From a checkpoint of a small mixture-of-experts model trained on Wikipedia: vocabulary 23015, a softmax router.
Below are experts of layer 5 (counted from 0) of a mixture-of-experts language model. Rows are named router (the router's row for the expert), down (a neuron's output weights, with its number) and show model dimensions 320-383. Each number is 500 + 40 x the weight over its row's rms, rounded and kept within 0 to 999. Numbers have three digits each.
Before each expert's rows: a language model's description of what the expert responds to. This comes from a sample of Wikipedia text that the model never trained on.

# expert 48
Description: Table headers, structure. Pipes, semicolons and line breaks in sports and election table headers, such as Team, Pld, Votes, Year, before a new column.
router:398469498500501523393498540480532416503483492478479540585512571521486521518535513461523535537591484500437490486515472578489473448485485465523464516477512498461429477570524550520500557540456400
down0:438496530524453526471554461483550468518498452514503499522531495519554457564585548488387479573527522506474463549497535497522479539488562487540552468495444512491503510429429565476509421447467478
down1:528546462532499507483486481564568529538606492450472449410437468447492510497526559543503594460506495456530471501498531535514469536419417609495476560456486520489493532517475441528404487486496496
down2:551488525468493516501512592540529510556498542495500636486462455518516521510511562489505514483511497499520437455469426521540465562449610518529450514454530558455538500454561531522489468577505534
down3:456466498486486542449480479492427489512544549474495503473528502451486489492495492537469464486447528495455533539490449526473550551497500468507503468469515467546547552466499564469540490477528478
down4:520536472509512416540516505492477532509512511533491508464477459448489566445481550494505511444500460544534399498439419551448531492492461514540539538434562412474490498553510529441444486518521512
down5:532553531441454549539497516509510502444595442461484439428425578532471466481501490503571516586490497427517554504560487470446565488459490489479510504500473525492477495576443480559501458510474501
down6:472519480466396530493510417554488561499496508503477538502426544434512487549523542511458547508523516490529554437454468491581489509481504486460460457435429514518521498455531592478507514484413516
down7:449488537537493459527476470465428461492576492510483500495494501548504520477502503497546502455480510520448539517549507525463533500530477487485484482579485503559531467550517503523511471505464400
down8:447543461637467449524405490526525544457488446580543540524516491552459536485523494459534457498517491473529470490521589526534515478553508451451487493494505511491477421558529457503494501504514532
down9:517464532466528493464432467430499480550512460576474461506483533450495566544399464516487527537517586496524498451486478426480472470556517452489582484531529519461489539523403513503522516484501496
down10:515475507482481539484537508438486520456553461455570504528587494447425561510547531479545493478501495509474505587413460505557502540471484510500477478484502529537511430524488549530492459553464570
down11:521493475499486564500491473500500434520538453516489547486554478416481516531574455496507482479469479551496464651517482568451478446520544563518462569458589517446500560484492500502394496540488514
down12:515497471498517454482478487510432474500469494430537472479523552460528504537519545450479466579570430584498487453472437493510485534488512583500512498534524489550484482439491500574406490445527488
down13:563445427481513543475468529460502428492480487493530554468467450583494476561528488574515482499470527486450480527469523460490533510515456503553502499560560500512509466573471498492521557479508518
down14:484545494545430509566505442537504458528448444498571596566515542558531509526533552452510549481493375464507540487546547555445521457494520498481441483573483510577455452494588560495550464509496494
down15:480509490539461494499511459477509483533460545424461528483491585451524463438463525484472505461479440511389535436490566512534530536464517553493467414528463483497566457469454495482532505403411536
down16:557389520436475464450504495514478515541537571498520471464480509494525527545441523522529572534459555529496541489451514454518511532503512485502530503553559451459469494564479516477499500538488433
down17:513445446511517512463448523521415524450481599532450494462443506478500531423468522452543542501485517618576449404506493481525523502475495444488592544442505424531468501517517477531464491534488541
down18:504533477490460528466531557480551464499507495498410534405501566487487549520556489443500533529463590496599505542482481487416558493493471525488508512453506489493480474493422479507518480490476592
down19:470493487495464469497543455429413481429505417482473529453531539435444562550519550532481552469542442488454561402518497513492486541441513513496450453528517487571553549548529611465508547453470542
down20:462465466506503577500552470535502538543453564523559484458437465459503505525537539504523526495461524529508477519479492436503539542478539490558479543507492473568440459509545442515477517493449562
down21:511478467501552463574475558535459530582547508544604514503443494492525494454560527473479563454486545559451462529464516530507455458504511533552511531497508497445558466495504496465470454569471493
down22:523507551498527552485569590550506471469470521479477525473509412540558505513461451469512476521542489468564467536481450478556521482488470489469479448465445512592488535461484497491515474485579493
down23:528514566581495464526505501509562489433464447506532524537495472508493588583447534535536577496520522514478457531460505504439511527455500498534555486438518515482438491508562513512505445513586517
down24:538470490525576546536447535484500501501559464520526426479490476611466504506563423579561438593471477493505526528475456489503473499584539520506431534516549539492505539601432548547457539481519507
down25:560508460432533450559491487452515516514478378512549477554540520567585471485512506559477468504546451480457471543557468476436475523490579495446481485465476500551494488482540477479522448525517478
down26:532481586498453479521430508466555533418465520417532474488427563507534484497515561453529494485549436495433544534494487493471473544557515611487545502557483434483467564512544484547462433539539509
down27:503630614539508503540528534421458460543558543495460517558490495537522508534463595522407509499489472484476508449420466528553474513456505508492440479479483512474438502466452562547529476528446557
down28:482461472464545498480507535443516478555526552426589519540459546467442486426579463482554534478528506524530547464529487522544509418527489436486505558483538537459427396567515500533519462498405505
down29:430518559496507482523498490517523470506513563494450525528473556471424528436507510467508494508488497448517487476433587559460437523485500449561495485501530520513599580517409556473541513463450443
down30:551523469490469534488506442484490595541510558490443535466503442580489490529522543508466469461531574479549496512504430587499600526459348461451550535531493436506454500471477521495472481559519494
down31:579560472508434572534475542510537511520504484522585453532501408511490499584425462482564550518467562472558441558451452497484548483543511511496556579509413418446382533534548490513472522490569508

# expert 4
Description: Table and list numbers. Digits and numeric cells in tables, scores and stats, plus enumeration markers like 2) and 3), e.g. 26, 29.5, 6th.
router:484471472485460519451523468512483517468515484545508513509514440582453477535436547543509502538462476499557520478485465516451479505519520500507539487457483530493516527516474520550569533513482518
down0:491526500551593368525528594485569483534561510464541526518487547479492473550521500502436498487471536491462533490531562497497512560471504532503551541532539472509489391532539543512522501534517450
down1:425486524534468514501544480507572524524468514577519514470525462482493457468562484495406484608404482465481483504430499555510496452554487506556495466592465576548621507541545448446458567558519563
down2:482529475491465530510531472485479482478450469490575498485512493508547498505451530577467560479584539518515563474529473459540514507482503615559420510525508382518450519416418472577506476596489537
down3:482455515507475515549513547570555573433489444489557473433562486538536543575465551551477462470497469507432546538456505561526454438510420497473408484507536570423475500478475565541509405477542551
down4:511469494513477441555475454509498579499410473453546455488481544623526503451454510590487482517409452491512521532456478423469520479523502534554470517565457545466509514496476498518501524480478535
down5:460479474476526449416463538451513476440512413482486480405550524520432496576455485511501516458507546442447499523532587472517491508496424499470470553474443505467434457516433508556512513506480515
down6:466530495486467466516514522463508490499461503533492502504548522479490526431536578482477403562532456544421544534472509463489445521518467512490493556544464523476569476499445504547522483523504431
down7:484554465539516554497504495489551506462553473508538427512452521550535531484476489554532513414494475491500436485508489496487531492465474457469488539513478514485451560499539576540503577468502516
down8:481523514467508493539407480468465560422480535533528562445591471517450565521506502516543521521551439562512497506528506458485524487487473449533526516494559511473428475630509531496582481541528411
down9:544481538479480505526465549479480493526541508425535485495495439482502486531457533458538490510494501470441533459488548552601452533532506497567443468469522503489486510423525488538488451529473468
down10:484470557478502517496450493587496530531492518505551448462485511455461537579497526499464488497533459531549414509499516502491489600478478471552464542504536474536544471503499520492479437478410480
down11:513461473514491562476580509475439439502555519536567532542478515538540572430534472410505557501510515447473569501489447476385516499508470570473480518503507519522525582461514514425478541450518500
down12:471482540516486539494512516505531527491500472471549483585479528489553553496461523478487484528477542455456489497477415507498471499503493488482486431415578530503563482389523440486452515448483461
down13:497521579531562487441435541494497545614436496494542451514465490515509542509476527464535461534531515506513442530508517434566517557520501529558467533501451452527521431538523512512488474508458466
down14:542570462545478434515505554560453525499547469508478504602467497422482475484467508577467524337574508462551565520512490459501419458472533481468571488509440523514424430509502531471468472467557490
down15:488545528527481500514485591489460544495427558502525512462511480522520462514470535533441452534532521493570562505513487533495528506503515542462454486559501540387539514422474467511468501468526531
down16:447529441541514479494435600457464477465515520527536452505457532508459554527522513515486526450536483517416518511487515451533552480508571519558463532505484493405545471542443518494550489509464506
down17:529493605502576466518498469452520490540506538474443469538535538476564520461507514538448459414498496398432449451553589525554487514510511483540513514464554478534525421542470513557518485488499459
down18:535445564534538542565554510504548499538439507504552541443571517410540419396520474489508466529470432512512425486530467537572517478507529469464485530544498500562582567550513538469465492540557543
down19:527481492516484510528496518485472512460417413513592452520510440464525510526443476507509503439503525437472509470475435539582485562552524505507495546556433516574580561473455528477539433586492519
down20:559473478493531469453433543496469459457467442453484448580449406503513464558513463428513494460431504546498449431452532516538535513533489544538463481458477469543492465466481477545511466546456463
down21:476572549559482477551508488514529431554552504468470550610492526487455536489472431560558537539486425518497495480533494473558585485558464524530529482518523520488454477550528406560457515541446464
down22:535464472524488514498534542458488494550526493473550496475526544483415586490466572529532566488465500475473559550459542466464501506473493463549489550523539541501547484559518472455425542508431458
down23:545471514483402429492496431478533546481554539494589491548523475574493452522488530522525524469482561484489505563399504513464491506372497502497475488412417527501538487477420452508495512495450429
down24:532547490522549529533539530551485551519440427502489488494513575467569543556486455467514455536530505441446560553499480473494417493505512505518550494515460517544459545510549449469504522502489473
down25:449542559474470497554427515513542554468463515462543491440519446528485457438521558528454491446538494469525510527479496534460512535463490403483465471483501538445511501541475512547497462489545588
down26:541445434504459499473570554561443494500516474506517443460500530513572545470502494531480500467540458524485508467498508513552502464513489486535452573473420539483397574470455482503511543468492543
down27:518524544444477533549458465496509553422502529474498533502477449514557463473435498513507474432476423559524485495463454551463509477467495521517481467467513531433426446437482598516540472430497500
down28:520511521569496488524451532542527565487548449475462499535543473551490485489481447610546560510522512462532514570515495480504426491455602540501491432468511453546484463493528480505557505499484435
down29:457501606534495504536532442514488480515464480515534453472481551477496487431478467535528526477433489461532451528594504498531534541488527449527438511485485542545537505541516470451455516599484452
down30:543514461505417545502460522570537567473542492537402482477437423528601392493551434426502463518546473541524493483534465573510534508516460490449551572495500478538399558511503482464520478359526539
down31:608457505498523523547478491472438492459409539426458525442484485461520549473492497498579493529506471532522532438497457479462517415500505540481526457577437489547568484457553467491506569534554518

# expert 26
Description: Table pipes, heading marks. Table cell separators and section-heading equals signs (==, ===, ====) in wiki markup, especially sports rosters and election vote tables.
router:527462468465527506454512441496471483482504528539540544474502438588434473501478476546494505563452505502497507521485513477498530522458559503535429524491470464546480515480470510513483477483504552
down0:526474520497475546490550451489467454504501515508519498476538481547470498392509469559458488498490455519488578508507467415417512565479508461428517429551551547469470443479534446435501497515481494
down1:470519576510544450515511475553518493469452490506431496535429536517480511549443536447575503437538533467420432525532497566530501560510476473499500526467489478521424526460439492513477501513527456
down2:509498553492447474533490520452469522416462460491466499506559473491533536473489518541526508429514487475528572520522449442510523519503576477447528420502442487494541539510523413538494472485471482
down3:494496509478518559489534548543544469499510445449516534511480543491524536485488467445480464557514510530488490504458499611444537522487529510483463545389543507513572509476509568530462461457506563
down4:520477531495473526586479481566497514517544421507479463527505527443464538524490504537536600462526410522480544447478468521447487450488435503491499607469532500506506476535421520534452506482507465
down5:477523457510476537476512577470505532467444467517545519536446413590534553544454469538560470520549522507512477448543515506499495499496413543511423534420412477541508488518541542496480512512547523
down6:482463439433514495543445470529505494489531533512452523572528482421492528491510530481466490507544568552521464533469570532561527512525501473489611548539532535537469527489510559496492570602594454
down7:431491522536572516487545510558533467470543554489471520505489474484442461472454565462513494510562542542439514559526504417527509535482516472519542510517502518443428478537477492512548499523534511
down8:448575540497542505523486479459544546571592483446484528513494478389532493463517481468493495408481480489525501480469519437413447495553479513478562443433520511508521496532517512460539484512492480
down9:478502475473519471537495505540512474524461530494463532582469496448491492505430544443552526479371565504493471505530500486512434563506486457453475499560471473489489506510447534526500475521510567
down10:482475456476509536535453498468498472452443470478533481496471473480406521477468499538467460511509504512467474509459512525474547544504458467478506475452490537470454520423501543518521429474490494
down11:454449538440531533509456523419467522499494550494505510522442480518477522431530529446525439509571471561534518468456494549569477534555484515491552448478512576474541520380542522553495495488538514
down12:482492561476492468514532482500471501523522546525461444505473491560382450515489480466523488460447500548488486531532501542474501481526480426506489542495490564479500475516484500471529475508521532
down13:533468458549480487577455433545536456473438426516511496491509488577516557534507435476544560433456512422502516460545436515464531408517437520453537536559455472519483579483492544432529571504489447
down14:403496495559486578481480506457435530505487551482539542572442555485553527583539530541428412530591514474511467537577511503514536536506443509546527461486525491482505473505390482492507486595473461
down15:547540429440505472446480509405482521460513500528509541517492521566505526529459502468509460567466457503533461489487513534515517495559503541531489451540488519504459481491455521550558444543447573
down16:476494530482483542510490487534416499451525473487475418414550548466567522520497460450532501476457486499454417498556536446573510558553475480487504485462548501483490489549532522540430518605516535
down17:470537533503499464486419489452501481450515428482519481470453478525415491604502498464457519493500501551470448530555490553519559469534455533500479512471556476546510547570495583520501505527478510
down18:469524454555463515540420549466472496516400512508560532551541452547528460485522452544482481517478443466596533502450512452483524498470465494582464502504487483532556461412517590545526485512515522
down19:526449435534509494524429517573527476498433495525506570548486456506546468462455478511494485471481571537531476477487446445501515478407527510570389470508488528562519531445467457530538490490482483
down20:529482492490444454447497434521528536509493423553500466505526505527486525552544493539498446547436457500413451524503491443554474544499563520477457457479543475484496552416461511529493518454555523
down21:523526503527470558530466590456447490523485547459437474475472579504511579515465469522422461539508474453533470509553518486515473487488469490427479552469573483477485473590492497485531509466568475
down22:516488496529473454438504518498501458489429477524507548470550520554552499528534500491454494526522474537516521528446514483527478418494515509506481418476501407493536541468522504464459530488500473
down23:495499551474516450416506491453441450494490492535476546462464533413428512477464562452528448479506531512488558486493485471485472484537532454513501467530444566543489562503514449486439511494476434
down24:434452514489508494491511480434472530378551486534550552440483474490500551502485490490518521453485497571485490536499481549460540487474428495546563469544494470453448533530537591485529457485425546
down25:492536514554532483511485504454434468547465471497556444427511507502509466512534456454463561490499429459568530561490500585456572477533514478513483562451504458531540572468502499463474483469461510
down26:546563423509510513469481515498569465486556554529505435523506502480432442435455457508514503565443497503495456440495522495410545448377495492521553505570569486559424423467455487540456517438535554
down27:570471475518492404537516503483550505492531499474423518493493475489565534480493555525595465473509601484471481517495505530449538536502457484576440567537489462544442509505521451541534506507535487
down28:569539457560511492544471455550440459598496473510546521543487503470502455534579506518489529470453509413465543440457487456480500486521507473448502487484499411457524455465443482458458562510466435
down29:459453439488485541514549499542609519481530444475553492520485532424469513500550487464503534519432487527450459500572474530561508478535507538448548517479488527521455513507454566553521540517493508
down30:480511444463481501479491601519439405471587544518436428513468524421448423496477496444468456507556487441517528518522540493515501525422441497582505557531529393495500488510485518465509483494548486
down31:456516471485537491533466545518493504507500511500496455637472505515578572480456484476470506544493419458531470455488518517517427483556521485510562464426576509413455451476527477430508447536513444